From a checkpoint of a small mixture-of-experts model trained on Wikipedia: a softmax router.
Below are experts of layer 3 (counted from 0) of a mixture-of-experts language model. Rows are named router (the router's row for the expert), up (a neuron's input weights, with its number), down (a neuron's output weights, with its number) and show model dimensions 0-111. Each number is 500 + 25 x the weight over its row's rms, rounded and kept within 0 to 999. Numbers have three digits each.
After each expert's rows: "comes before" lists some tokens at least twice as common just after its tokens as in all text. This comes from a sample of Wikipedia text that the model never trained on. Tokens count by the router's weight.

# expert 57
router:506454480494475506540479522512501509483482549499493500514503472479441489498499503514491463440513517516535485489478494506466502511511491547460538519506463506497508484499511462533533468501508509487517489494508563503523495454489477525490517478518530496526478528513467521505466500452538554530452456519494516493501497496498458540512506458546
up0:480523494537505516541532472546490510503490468497515525502497507535482479549481508498507536461519484472500502498457516506450490539493493508496552506500446508513506553484478471490487487498544536481510467501482510492509468456501524476528494494502493503505576427493480482518481499516477508507548525514485503523471443510528533516495505444494
down0:485535474461488497511486507543495508483499505524534511486512546524533514522479485513456500494513483521514469467465521483498492540520550476535497455522549501525508500512538516538496495482497537522507556498492525481503488477463486510539495490476512481523551505523437513504492483461484471467512492499488492508513479521519480465472564532542
comes before: " the", " a", " his", " an", " its", " New"

# expert 25
router:545478466520471499555495501516538511485510530529496491526494467468495500479463514477513467490541535502540569462505486534503498487522494500509505506498506516476509466506494504493525477496505484539515475480495517518504458460528477490501496483510561494491488522486505504508513517482522496517468481527516477531488496491464497501496485492529
up0:518520494531496504508501489498465483450484532491502475521508531461487484473460453506469471494473492495522495489474461475550503545506490515496518510461518558471466521494490483515499479505537517501484497472513497513536510497556452562486475497531487521536480493526486505487510481493497478503494488464457508529510500480510533518503506449544
down0:471447458507496492479531543468528470518511543531464474500457469529475535511480490507488515493451459511509525481526499540502477486524552523503468489514512510474524501473479482490513524520461484519557488428500491566547451560464510475496542517507505506487470498563468499521475566509443478523522498502509473514488516525507509521498496501539
comes before: "\n", " ", " ==", " 1", " 3", "=="

# expert 113
router:502508458511473470528470515504524541505445507559460508517459466508490473459469514524536510478544545480505499481464486534519508493494471523494507472481479508481500477511531514477510490559515502478470469495500518520528502475523491514486473490511492437519510486525462519486497533440538556524467475474523511529482506488498500561483485497489
up0:517475486502499490502518529497482492515503538483490549463491469503462515508539498498448492495528512453542489511499534450509452492527488506509475530516495552507490490493563508472507506547517454511483515484512503529504493493507458513501505499491520465500470531508443501508476540499548511549514461491477479527492507491487533550502499502529
down0:530514493543485498511477486530497490511481550545531495492510547507510467453504536521524481480493507518485491497530463514471512500564490491493489541498502492518445458451486478516478495478474533476502553539539446483489539477482459548460463441485508517463481539492494516486520481489514538476502555511487518511484483485516492544510481499485
comes before: " to", " in", " on", " his", " up", " a"

# expert 2
router:518485462487467475495475537506515530511473528509452503556475458485477471482507478484501495481513545466531524494477479526475540480486477503493507458485487503452494477529529504513508494525538507526523502504522496502520474481498466512484479461540534466499514552510491529520464504473528480515482509514524492528472525494479491548488459501543
up0:451439503530519528504493528581543549484471550524489498528500486468494530492483497516492486515499497531511479510419552451510506458485485510494519496461534494507469498496526523485513488550529522495512496494504516493503519445480534534482465506513496507509466500505524533500493508495502505507513502456514517499501496481517480531505504495534
down0:461516538512540493498479514487495488454487463497544525488513468547488473484542476478536502463529536482510488463502523531497455477499484486479478504495503536489520451489476513483498505529501496472525482507543425437506470498487464457465533512516505470548466499549492523523511524455527481486470505545518536478507520532553502510516508470482
comes before: " of", " in", " and", ".", ",", " for"

# expert 31
router:533477501494482465575458501474551512470508497505483517528506499485446509515493504482530488454512510481521579486517504519503493461488492520467508514525463523464503466528520479487547448545547501490512502476501498499515464473506487503447511496546567518485518514502536507550479520467520506517459509517497477549459507483483500513495484495531
up0:496458437515450495469472513510519490510484482482537502527457466477520483488485518473564583436490477505521495498535502523494492499494493492502550494519486491502491468502480495493538421489539478515487499523535481509506470481518508498477562508525524477503466524502496504490484494459511529485479497497520491486533453495533495491528516519490
down0:488510482522435491459487486497484476478478494478504500513458471519506528496469492472525532501421501474482483524500495496505513499471490469493518506493549484495463499510503459496525503528494496463511480485493505466479519490463536489501527507539518503529452540531475475501535475502525531474526479499514535501532494488512527494493473500463
comes before: " ", "\n", " 0", " 1", " 3", " 2"

# expert 114
router:532489495512506470499446530530533528486456498486475491518501497510484492501511487499535505490538527482524534470502487530501533523471474521485529465523488528458484468537514480553534456507542507532500496462530528524523457475511466534467486472527511472500545478490445516565481548475492503504515496500509522540436482484479501543464501469523
up1:478483528486496497521462544557489536495458512475560502508511514459508522532522488497524477489492545522517517488461491510516498484495480512489521514494453539491511524521491514492527450503526478503491436479494512515523491476487515453483501449498511483508550505491464520512474487512506494503500504516504531490478460474519507541499487504505
down1:484473508503505484543490494554518487541521518508499515520473524491506509450514510547486507489465505500519511478513530524516481520500478521527525509501465539462524510480548441500517469517538485459478486450481519500495469507518519493485476512488470475503479520512518491455477500493497536479481459474495484509516523488484502523522484524513
comes before: " of", " and", " in", " to", " are", " were"

# expert 58
router:500463457489490492540493560491512507478475534506481513521489475491459481503461470488504476465514518529526487483460498497496529523505503533460534513519471509464509497504520506484503481512531506508505497485506553522524479439528445529462492493519514458506489511512486524510470498464550548537467446501506501499449500482509493537515515483533
up0:466519459497479470501504518508515491522490491487528502542486508544438502535537511491504512503517481464508513491527506496494508503509492503496504484504506522457517488512465506513484517510498528502465553472492510520499492483519462484498493521520501544508475488452500482522486491453501538500505481477479460537475494496502486471522518495492
down0:523483525453536548495497520469499465489520536552500512487508512505509472507468517453497522524486496518515482538487489543540475471483517486497506508522509486509489492482505538502548485492528505511477500513484504524523515494488485459509524487516497489470458476505500523529457465522480514503451523528491550477466481488514504522517486482476
comes before: " the", " a", " his", " her", " their", " be"

# expert 21
router:520464504495451493523479523511555510457514527494509492490479470462490491489476490519503508484525523507515527477488498500513519493501482490471534500496509533489477481498527459499546461507498513532507473441526507548521485480491510491462481497524552506528489483493482503524478519478521522510454436490456481508472487480481531535488448483551
up0:526480479522514468508484530497512479548493536524485518510494475523461484488523506545494529511516504495507483511523511458531505503528504513502524515516495521497498498499524518505462487491507510436461491544502522527518500488502509499464483469507568493512492494485509505525503480490487500496500520488507511533499531515511528527516512517461
down0:525519473529497519520503507466536500518464524467480505528450493527530521475496512500542512488465480494515511453522512565507533544489532473494516517488510477502543518536481526526491504521505485525503492499516491485533487544459520476527507469496487495503519535493462531455476493489495508504499539505459542503472489499454450464539510501507
comes before: "\n", " The", " In", " He", " It", " She"

# expert 27
router:501474506507448519528486518496525496495489526535524487506468482504496499462489526502516491480531529486488582460499477555469500474488477525504516498500501511496513467510518477486541488474504499538499483477503490547518466488513492510525482483556515520494496472492515521546449515490506532530443466553475473493500487486453481512492482488526
up0:536504518473489477475502514464435513510513494511514523476495488512511490493550542473522459502513542484483503478501478481509491514494505488520488527497523549463500444489511495478482513493508483470497490466534475494501499500517482547511482482473488491511495511513527519503467494511487532504488510525536492498485502492517484502503511483549
down0:471524496518466509487480480493516534523474508460508543523526498512546472517490511485511472501482442513495487507478488518516507532515538453463545503524498519499472521519493461542524490529546474516503512498507497483522486469515508500499478494500502482505484505489501532497476472453518528487533490483504560470508485502492537469506508479498
comes before: "\n", " The", " He", " In", " It", "com"

# expert 48
router:499446480562487495493473550494523537485485522488490520506468479503473462467502498527522487505519491497502483478477495523460552497501467527475522491500490523493523501495542525515491496510512532534477462496512547516524456483508438510505509506512521485515514455523496521508447508480519515532515468513466503502468501481538503523499502485509
up0:520470503539460496511443503457504492496508507480482490490484469488460498524463487521529466498493488499485527477491489491492521467476488516513521513500497496495490493501477497501499489508477528510501538499536537496498476479491486457499538460517527536492538465503483519507471495489509492513515490516478452454468513460508502513507511524488
down0:535519498509494529450524521515506521497511506506534470488509479480516502480475467500514456518552516452499449498494494511506513530480587445482516500507459492523536529532434529493520539484469492486471478520503454508530459440531481442549494469540476509449521453466496508555441476534499488498494469515477493501486488505510503518470499448526
comes before: " the", " be", " not", " have", " a", " his"

# expert 102
router:488506448517491481509483514460505542486455478485464506506479485501475472487462490545501521477526545493517485485474498536479521472498467552487525472486469475484542471523545498487491491523520533505489480482523537547500476480484465505500540501525499510479516486528478505521459540467488548552523476528496483529478527498512496549463487442507
up0:534510514486449469465521510546487504496472483527550550505489486499488484482489545482495515476468481480494524501555519532508496484468490472503530468496492524510486515532472500500541488494507480505514519492500589476475501506477497468498512466499539505488512449466523513495466553537486498504474548540544491460499481479479452518501459520505
down0:510506503528473530471494500489484503528490529495487475527489468482488511536496512479527529496480452486463487527514509516525516506514491527490501501504518501487497492497490491504507483527498498495503504497500517453511490517493540490511512483501511520555476480486472465506484548526495492456445521479515530511431531498517528496517489540498
comes before: " to", " in", " by", " as", " on", " for"

# expert 53
router:516495479497505494567473525538528513493485512518468514523521492514475494470505504497486477462542528484512511471468502508509486471499462504484513461531443515512491482480494474529559435540509521511491480458519527508516480461495490502502531442527499511543534486505481520495479518487488553547500476532481523528483473483487474515506465455503
up0:543517520462497488453501468465498516509479528501470525519516487528472527463472470479513503524504511501542498517493491546493571508507464481516525495521502514513476515513503457530525465527484466528537470491524523477510489511505463499500478519512505466496505518490465560506520478506527487558493528504517477519516524515468523515551445511474
down0:442511514534476493492516552453456501481520510504494488531493551450455505558493550488534487506531525569517484510495497503506514525529486508460518528485508520461516479498498505506476522514530522477507480528484486576500483541493483498520510482499520522467516523534504487475514474510489531492494554510485530561500515496528488512483485517520
comes before: "\n", " =", "-", "The", "American", " a"

# expert 38
router:495478504519485502525467539501508519483487541502503525508481457476449486497485520498500481488510510506525506483467476487467513501467461533447507524513486510480482497500499504495495459504516513517501470489497530506530483473515458506476513511493519493518513503551485519498468514466531519533497426516479501491482507477526455547523490477506
up0:489498510508517536514462487485516484500478544523536512502480498524502500489454499490492556533508541481501509466537428509496524509468489542447520479492498505524487520512500510482510506494492490542444504499501460512493498498547482505505487480521511508507518554522484481499495530488490460478483560515556540491465537488478542554503454501455
down0:476494494526525507499514491523513512489487507493521503451466530516571493506506481484501491579466526466524421488505481487512499509513522504483532508521527499502452460510503515472476467462447486499490463531496477517488523521511511504514517514504527515493563539519522518513489552501503507492471502530543528499480495490482532570524463441490
comes before: " the", " a", " his", " this", " an", " its"

# expert 26
router:507432509519472507537449522516549501440488523504511512507483479481457505484484515508497471483506501509518548475481484533490505488469492513491549500512504509487513498517525494489509475506513499545487466490521516545510454475521497482461507493512550508497510466503529527540462518437510521539493473494456477482461473485479522507482487476521
up0:554452495501427492500442524537516496543506510490460487527473490506454492466508467537513465532502563490514474499454484511503467472496484456495517528482457516476524497499531518496489492549510498507521480510473528506517481477527546509487494500467498487495496487505504498496515487482548504509453515457544497518506528481494505514489502535519
down0:525535487519511508513506478512425499471502536463502492549531546468538531511503503533503462512528455462465492508534522508449508504512489473475484523502475491504481471504485455498474501515514549483500536549525503527506471532503538532483519498493502494549481498497493484530508564472494495541525556458508504515513476489492500534534503514515
comes before: "\n", " The", " In", " and", " He", " It"

# expert 101
router:542513473502492462512465548527510533482476508490526476528450481544491495530478488484523501486537525514509530464515498531486530505471469516477499451523500547432500467533534475487539472544538494495501478464497543532522463475493465518468507457511513464535513501481475517533499534454514506522513506491531519544436490486475504547472489491515
up1:558471480501458463496471495504546494483453527495481503483439514503500510487450535467510501503518516435511514503469491493442478462477480505488487551496487519495510462505491539491521486478510465505531497466514467478510487454489538490498497495474515465500490497500505489497509507501470514529502485484483525530525507514490517481481493506504
down1:516544518544526481511476486494491555503467494530514496486551474516504528498499525472501524499492486491482515526465513448489460490453486518458503480492498514471486516523460545545555512503510496495537521539493483483526570485476551522463520517488462521493520480536517511522463481507518471475510506536501537500480515493479450488511480490493
comes before: " and", " of", " to", " in", " that", " are"

# expert 122
router:521490478472487462500483530503537520470460510515497524514484446511475456456493459480525507506549517510553501480496479499507510505492461503500522460496530518462529461512527478499498473529510524512467468466481515545516457486504481545473476487514513460510495483512491515526476521484486532532504481499509476542449486460494463529461478484532
up0:468489524460481512505479502535500532457458460501497544480533519485502497552502499491482506525501486529472544487485525480506462543496484525483496470532516518519492480519520503506488508516499518499464493523501551520493498467514477515493509473549512543545531489476488502506508579490513496524497511530453477483499535504490488517439536475475
down0:528485511528516495524502478535548512511501509500455481536521516461546547458507515538544463483492563491496525532466533513531497507506498508471482475458502527543466480528489530476479487521481495544489512495504506487529511528483467537507531502529471529504502538503531512538483474505531446466479501556479471486516487461479490476464519507505
comes before: " to", " of", " in", " for", " on", " by"

# expert 36
router:494443477507476482525459555518512510491470554503533499513518487500480486508508485510515472473518514534532487493492508498476511508497479540441528505515497500475515481511546486517521477495507525499499470475502549498526478455545463522482489480551506464514482502515503526497464508457526550535484458512500519507464489487520474532513532463528
up0:501447512496517498480496513497524506489517496489487456478528509522482482494526468523531484517510512477486504482506517514510477433495492505503479525548480516516500513526515479504485492473470476472513440502504482523505477477518491473505511553533515456461489509496507487521423507517433537526524526471472514502505458486499517505416494484508
down0:448525496505555526529474470482518525447473464498466488493547525491470495471495492506479496501484488488536491469522464495518519494506503572519463460455482513495483519494501500499504499511489477507468517503495514533499471505490510515491450516508496491547521515497513506536488508464554427501539530491493493516509527509505492504476494467465
comes before: " the", " a", " his", " its", " their", " this"